From a checkpoint of a small mixture-of-experts model trained on Wikipedia.
Training: a variant of SOAP for the experts, 6248 steps.
Below are experts of layer 6 (counted from 0) of a mixture-of-experts language model. Rows are named router (the router's row for the expert) and show model dimensions 0-255. Each number is 500 + 50 x the weight over its row's rms, rounded and kept within 0 to 999. Numbers have three digits each.
After each expert's rows: a language model's description of what the expert responds to. This comes from a sample of Wikipedia text that the model never trained on.

# expert 1
router:523594453563516455558500479477450525511425428484467426486429493459552479422480625449425550593448498567590632487445373579509458544474550473488475558517470488566484480438410511506499545470513513441468447529536504569496552529445525487414433547509499520406467488451506482497525484452506555470506485518535486585492491524488517572446408493568564548522461449379623532498559495481550536532502510412470536564597454563582473474490452516504521534545431399514485523437500520562594512437559443430552525468463385474499484556595578581445494509530498540486528477521481496493546415494623450480377550384473527484526477485485463445539558481508545422494553572429505446480404489591535487542440506505448548506483455522416485594537484453523505523473534549582528497471451487469460492527545496
It responds to: Subject pronouns and relative words starting a clause before a verb, such as he, it, who, which, there, also to after able or claiming.

# expert 8
router:526516475475474566519427419487502558488436591497540470475537467496604511482422492486557487569483476529559505461443439526530551414520342485436520596529500579456468555553440497551641552472469511519584573520573402515530324448579457563484550376497517483463444537504593487595508435509526488520501520534520470441475422524564502497523472515479449539543540550392535532500532460527488490472522512480494522437555489536528562451393354533451542492459440527547461573479497440453603529527484467528469529472502500495505527482449410453548446532452472460476561477468492527523535537501442484599577559483532483455546534474482488480451517396570468491616508519487504540533590499472463523536487516451559503423591593458418492481436515419503469423548448504469460445532505529570443470486430492
It responds to: Semicolons, dashes, pipes and month names inside dense results tables, e.g. racing results rows, tennis scores, fight dates like September.

# expert 48
router:517501532592563462429482536514507535531535578520494518452565490592484527545576491525607556534541577545538532491428406441500526485498516453547485481474515432459500590470491568473501511505491529421625439508520424506542477505549538570450520420529464522525476518505469380396527591414475606533492471484576439486556604517494534524381539465605538434556570380477553564526507497423512559462532474556498448523467487522446549489523495640507507532542453374386418481507504526490419448494521510539496496395526495494441551536519554444526452475490497566560472506396443554519486419607505461469476439587455577443504519528552464545498470416580472547530499426464505438493473456421465505543529450487583511498517522449475466453450503474514509505451422455549459527499447550550491583557516559
It responds to: Main verbs right after a person's name or he in career narratives, such as joined, served, won, worked, appointed, graduated.

# expert 3
router:533469486481515407565412566452438447540523434566450520501537492505557440426535451464447480507558478472565558534560528536467427522514526503475516524522499536432539569458581530494524456545516498516446438599501417512405501504467426524480484427670498495437488562522436478507498544525511507518449515476491601526428515453506469487486476476432458580485464494542529465465552479499465464432498590500504558473487521599522542473475558524436459564550435521564482525502587423510517501404456481415547566497502502532469465504614485566562517495527575544496490519561648513535494436475572483551444537432386540521584515552539548326614539547398471542452494544460516547538429445563418418552438493518416522518489565519464384475533483461461471525470448533484453577481492522595511438486527524
It responds to: Common nouns for an entity or work right after the or a, e.g. band, team, album, newspaper, village, often before of or was.

# expert 17
router:509435404549533507457430514448509400408581432520528500459545419514519535510537525577483511467455520549467440516490464479506604491550504452453587594500558493560477473417549438498471491459522616452524542522522502575375495517481470574557530466573491507471539467420499590534409563529471457599386557441479554434509447455544553521540534517487488555424507533499586530608540515533425447532500499570496489436436551508516535490525436496398444492534415478572429433453477443455602475520512526456436504530508505483495492487480457585423594502570510499571528462464559523468491496516456513468530502529481513442476485509471581565467538480525530450462477574427534549415434618561403504441455465452537447605404528468491535497597424492424521570536454584484465480513471531533405504533510464
It responds to: Capital-letter pieces inside acronyms, ship codes and call signs, like RUC, WWCS, CVB, FTS; sometimes model or section numbers.

# expert 58
router:571468454447476504520475509553522544522454399526530488530518506449517512486438542516451510500459553445454521499553467592550551490481519580438595557394482543460396530497439512500568443546515412556547445557477498559570522465429446542547545558553529496394518462587474487509417473514419518475527525518496455461506572490532462453467545425437431570400564420568491443437514524487492409500463539466451503554552511494472508490463492497475453515477518485473609541521514578417477586470501487391577496480368384561462438552567565561543513492532557449521514534515552467523489460488557457494559562494490536501486547460456576434521497506466556552592569599535394536492481494550528423435541453586454579509501541500519520530532554415483324530509486410441492533471553511494538411486585548
It responds to: Common nouns after the or a in technical or explanatory prose, such as force, length, power, rate, engine, function.

# expert 5
router:499587521480405444552544528469414522491521467524476492539527504575517473423513597349510459547514575592471549505475532533495624554467526540547454528433409505563538517582437531489438530508486612544579434512588466533430568512560457460482471559553442482490447469493473456495510534423575489544459448524497497514461547474506527522478497461539505545611487506512462515460550541430451512402459485510546436603559441531403540526514419510515457547571501484480419512429500525560425551487550548465479456378480460539389494608509543496486463486523498489569511503498569486528540427518600456477489524485431640526613433515409488436555558439494468495446383570484493473566456451494534484545530507527513457432469512455438481493473528503512491523508596590566513462475450473494501532396435456
It responds to: Forms of be and similar copulas (was, is, been, became, remained) plus adverbs after them, such as also, later, formally.

# expert 0
router:533488546563443531488508458480459481580558589495534621541432500465543512496461559438477509497550527490564559427466510567539410499572395508492460408365500445484491453538431509431570548462516514493562545523568572474450493487582535534551519603421484500534524479469504438558545407440474530502497513465522595412459446476473437474485523461499535401558499342577479470464505548547497581401453435483499503449544499529413470484460597520429512433592360532468573457555529403525562583497509557540466518568495505515487549490635447532551559507476450479525526456511563482568583449551445542589409544478487518457511470450511443477482560453529473497533511491554557533538562530506438547534480584501530519418451447450502496522503500540524518500434514514501506561517535483438428536510545407
It responds to: Line-start dashes, line breaks and colons in infobox-style key–value lists, such as - Born:, - Died:, Running time:.

# expert 38
router:464490530466484449443549524507474457503453435575473504497558489499504515451638527433484477537559514501559435585541475519517487436486534594493390591502577454451449536554528583458479533453525478468454419577504494428501526504478486500552498540465513511600544449552445396526474509477465439549442489475452515542447484519465497566478527500459480615418454446561471436393442540574445461433421568507527535636465576576543491510536508555560406455544470478510494554489529478488535487528506524391488559422514442528489467497475550625544449451506630460536478531486579431472490497453582520539508589382452474476605501523568513447540486511376541486515516576432466520514439466556444561491419433477387456530497535558492510555490515486506455503439459575537498584477471557509544513497584451
It responds to: Word endings and nouns naming categories, especially family suffix idae, plus species, genus, comedy, musician, district.

# expert 46
router:514427517500551408508516499463501498492465567416482506483489485462533467442452470511470552519621477548542521423534472469512471568514449558440512477561396567532552452530469495550541543504447478476503521515548428425424503499467536490557556545579531546532440513526497456526557399455533515560494543486621586453544442385529558442548475483452500431565484499521582427520509543555617563442462529530577457532467469477414577437508568620479459450500508491499447426449469515459545556406485550524507462537560499546382495461543451524532496580457439519421545448521456489491550553503480507573480469440598579566562534569439521515387518443521457572450519482605529491557542491425551511476502467360514550471511514417508546484548495449500513423513557464443542491482639443441538519458469421
It responds to: List dashes at line starts, line breaks, table-row endings and separators in sports results, award lists and rosters.

# expert 32
router:484599535509513549604534479528403566497559416497531491597562575514569471437439495444544543392497471511474563486440510644450566465463439624500488500462467511503485479431457513522554475467488477539544519502522523465547498422466458456516521563443466490461550512536459437396464505525490561446552463437486456443497471517467571452473582540582426466476448435493512524512519431444521486502456476467498516432573537598457473580520466543505470464488561469450506575487427564499422572521543532549534505501402432484560360501568531590449415492435517465537453504497548464479449435532495520506441596445436529462498453515440459526542514519559492510517507481535474479561508370357552524516481518590582500466581475545503564507416514511532443554497585485491522547513547565452600562567488393
It responds to: Articles, possessives and verbs starting a noun phrase in technical or physical descriptions, e.g. a depth of, its diameter, maximum.

# expert 57
router:533452427477446567393618520499553517531574585503517491519402424458426536487462482532520502431462446546458453514483538525382463501484507526570545439554501411485489473502506413516479426550476486497431411568507512562551584523548438467498498425446554519494433478445449488528441443495515484559488489504496579493460470506438449589432502393553463465480541554408528423462442565423515467524530600477545473464456543424505536490507617517538567545522538432508521532505634538565543458502558529496478550543401508450546555508499525471527500478511439564510489590500574468410550536459616515606529534413405488480480450501594483544507563493497461527494468497471441405501441509537462531599514608461472503443527429568502515572396514500490535494561614424537510428491496483528475530496533515
It responds to: Inner syllables of Indian, Pakistani and other South and Southeast Asian names, e.g. Chidambaram, Singh, Khan, Raj, Muttahida.

# expert 55
router:538515471494536561557521499547476502544496509505530446596414529443535563433439499501512492488439589489535425430502474497555562444495499460437412546529549400509425463475415562441533430511552454501568545570456548422463482485430533513554519470512500556455624478592595480470461445550505518393476491559533550382486563567486592522552478513426442495449528518519500461480548501496494508410428480443543548491575491416489507453460506475396462532526517541519503464511468457492430545537572707450521501496436527403435486519495560522500478500491415490431432421583493670530512519485449438549438514528450573550482492596447468526526536524492543507616548473551501467494548480465539513485519456559506486527520464512579495430491509560489525495489536477428486465561449568435600451570500488
It responds to: Word-initial prefix pieces like up, sub, pro, re, con, plus leading dashes in taxonomy and infobox lists such as Species, Class.

# expert 49
router:482486485456474499432467533468540513534561421552505543486513540481511511495471500555520425447524491485575501472450617446534490500464541507433461480462489446489474552515580561483455563446432469436527521692504509493573408508481538551507502430513516502581546494559506389499476547500449444531474521515467486498486488547536466579460367423474510547468555385565484465520426456422506466620447498488476591584440454534508542443465521583602461512482388441554503562598503493513470520470478489450495488456469475502587419521524519497519459421539519500471498500669542471529483406512507461524460490587515519508442461488560546452488534462468555532596461599454451400478476513497413401440504458523583558529538516520558516550536531523529471447455428398524483555444535558618467545446540513
It responds to: Abstract nouns and their suffix pieces after the, his or its, before of, such as development, training, production, -ment, -ation.

# expert 25
router:442518504528486487590560443466519388572452467568466548496446496510491533521459446525554524504454552543481532493605481522575524542546553501529499573454437486533527413443446497412509440543564437502665563460455503539438544507562544572394442537400462515460393512536490507559514537483487570448454531544440440482451523461491532420490374370480538533528555533530513475455486491447584552498512519558540460480536589502483493420474596507569547516461559401464511508454509569448390513432460463513500474416501503475449525483448547463569553582485453466546436497458441540496566431567501459507510428483569518575425497490587498477549449517526506446502501454472445487461508560430556658576496492444485438517508491539538556578387544465466539453491467480470474471468464528486528429528439564
It responds to: First pieces of split verbs after was, were or be, before endings like ed or ing, such as l(ynched), ass, conv, resc, repl.

# expert 47
router:451523434608595560518569528477535538436531564467481555535559577438483530537510574441612549504501516426438467508465507511460481506493478583471533451393501608477508496567459562495603430583521490555504489493566497428426464553473523484566488508464536447509430483474431512517496512493504475444591581482515525472465534506444486601522529525463561568499537586481525434499507401506485477580454588518497439429480524578525494494444457382539531464521525519499460514436447598479435491571452480542489503413510559523406385480530451524474497502529431422579448471517514427430556444512450558482508519471490460409472421492425411520486511570551474443550547546457436524462527438480415506516494482557446498418424519457544527492451482568551514446481478582604472565561534561554580464412594444
It responds to: Pipe separators in numeric tables, especially election results with votes, percentages, turnout, swing and majority rows.

# expert 39
router:528595511452463551430480479495588523519522576524438451540479575465459515580554579532493517465476443480510486506429514531495451477471492438495582510523498560519520542534591513497509488503599460471431506531498513375509441441521417500412525468403465491509397521508597551485496458530433503470500586480525397458533523557497500418436525458513426424455507559436505554493479518565489517503525566475493547533457502505535492434582445472578400577517556399502500498434472511564537469448428464507450513476500470441574600543465571458564475447459534638474560473439442499421566528507534493542456503508417538468473522514424530533458498421518509550496601470594455482433543534452516554434512559414459460473574593574502427514485488496525535400613498480502525502622467392420526519432563566
It responds to: Middle pieces of European and Latin American surnames, often accented vowels, in sports rosters and results, e.g. Björkman, González, Ramírez.

# expert 14
router:492426511506545477415411491473502523525525504492506511412446421544490487541573597545486429421453505531459541543539445492408485487531453496578517466522494519493494610476620415470491547521493507573464533480563482544493507499513454493504523426542532491465550614423564494507531499490525480545520451491491501539449416476519524420511567489606556529575550506480455538629518515520505528377486468502445525516564443581580432536504409510413538495528480512518560494544512444461556630440486531485509457504535494473485395485439434597472571544563451485563491531513487514415527551611564474430447477563490481440461565511440494475551416457551517406596513485539458449473526503491383608528405573541513461533528444497506449552573428592509434538498437464495464542500626474445426533450511488
It responds to: American states, cities and institution names in locations, schools and teams, such as Texas, California, New York, Ohio State.

# expert 51
router:506486483544504516507542545544479470513517513584456448556441433479511553546433538409433435517424492450506520465485563539532509453571462559445425442504523600456523501580514438450483562454504499541556442565501503452572482549517542460537440435524498528561568508576557389532532582564377498496465515540449499398494488497514474451569551345513406477485435388576456505428414599542464427513524472496519461527530531497451439523449544542521543546501513499494523498565469378447478601468498553435555579566410516432500546525505555477521521427528497506447418533494562509497496493622515506515514565498533563480551516487433555475444545514554601492476508542487597546516503453462455543463451416435464563418425536551440394500460571571528536452441426498491530448512531453544418531554537477
It responds to: Field names and colons in infobox-style lists, such as Born, Died, Genus, Order:, Location, Coordinates, Used by.

# expert 62
router:444457531443529515418468544520537489556598379540474465445444430583504483481465564447482549481543456511539536634595415479475615456454488423597437421539485457425432536510538491480469560441537471471461439504519459494441550549559525513438514526480436554505444475412452382574494521436515419582480472498460436496447487464518474484501438504604513520407508541566513447575462563508530454586552516543478544599495490609614478530511525474493430413492471575520517471514404442505529459475590446513496463593518516474510497527538504520507543553543511437554399567504595532508457497479511484582363550480515515485528453469477523455534491563549496495628494522515498473562492507546502427495491469483400482573477491518517493568591447558544426504454597520532494503503503523483459404514539462
It responds to: Non-US countries and their parts in prose or lists, e.g. India, China, Taiwan, England, Egyptian, plus word endings like Azores.

# expert 19
router:472477523515462489590490424518505456582495498471596550427545480493513484527515463555507539577547519566450497515481387533506407508531532414516500531561386503478448459561566559556521414543471527568555562451473408583493513464440523526454517511481523498392420521402368540433550490423530485406504549515481420472496437458478528553458599523597561564577499561467569520489476478588523518597438523487515481469413492569462487522487567510468522436483482415511445544466563479438425568430517533516504539507509425459468426467443552508471495527382525456436525462415452509504406511533477527600583492548498486386569467639496430505473529513536454466482562562543387412543566511496517493446533508511564498501541572482511539494504488597473441469410502478452495534511512494469519487430520484
It responds to: Space or sign tokens just before a number in tables, stat lines and measurements, such as the space before 217, +16, −, $, (.

# expert 37
router:459503524567510510519550512546532486501508497557501504476569571554527514467519455546545552555588531501638558484430467445526556484462542425503559453452431500455503480511441547479509495519499508505593503551458454481524481452495505539461499402444500517499604563543411416461458586467455527486493478561585425425515578502508554532443586555556538559443586404510508452535541413489540488554494444554428515507469571503465456506524485615566467596529460390484428488510544532496451429428534514447499525405419576471509473547511512459580433492520431582516495537456438524474531448455510410443568470538547516425540506506551461443519481401569492527496465520430439511531516473482425488509558483543465544595485535548487493509431556456524418561461506346534470669472449453489464541477393552
It responds to: Main verbs of speaking, giving and doing in narratives, plus their split endings, such as wrote, took, gave, said, sn(aps), sh(outs).

# expert 34
router:503492489542489463411509495479458516498448584539469523548468556480405563616391506521486536478456541416374545467408543543507525490508492427560552494504399447469518596468545479552526513544567504453456517459576479427530520447517400466475499432441528432515408501497522563433508457519461551479488544480517406508534512533479548444503527498505528500489464524486458563547389489481501433523552508541353517549492521449438551459490482443472446506539573498543560569471646594510538493459451483489477493415481476445516579444528559466509561532499495551467585523453465519356531547609555495503491422417433533550568518473479527554464478519524508516517478538554412473475539558503452493468588485361497428513599522541549485450503516462508476418621582557531538469604451462432487456476497524
It responds to: Pieces of people's first names and surnames, especially after an initial or first name, like Mc, Rob, Griff, Evans.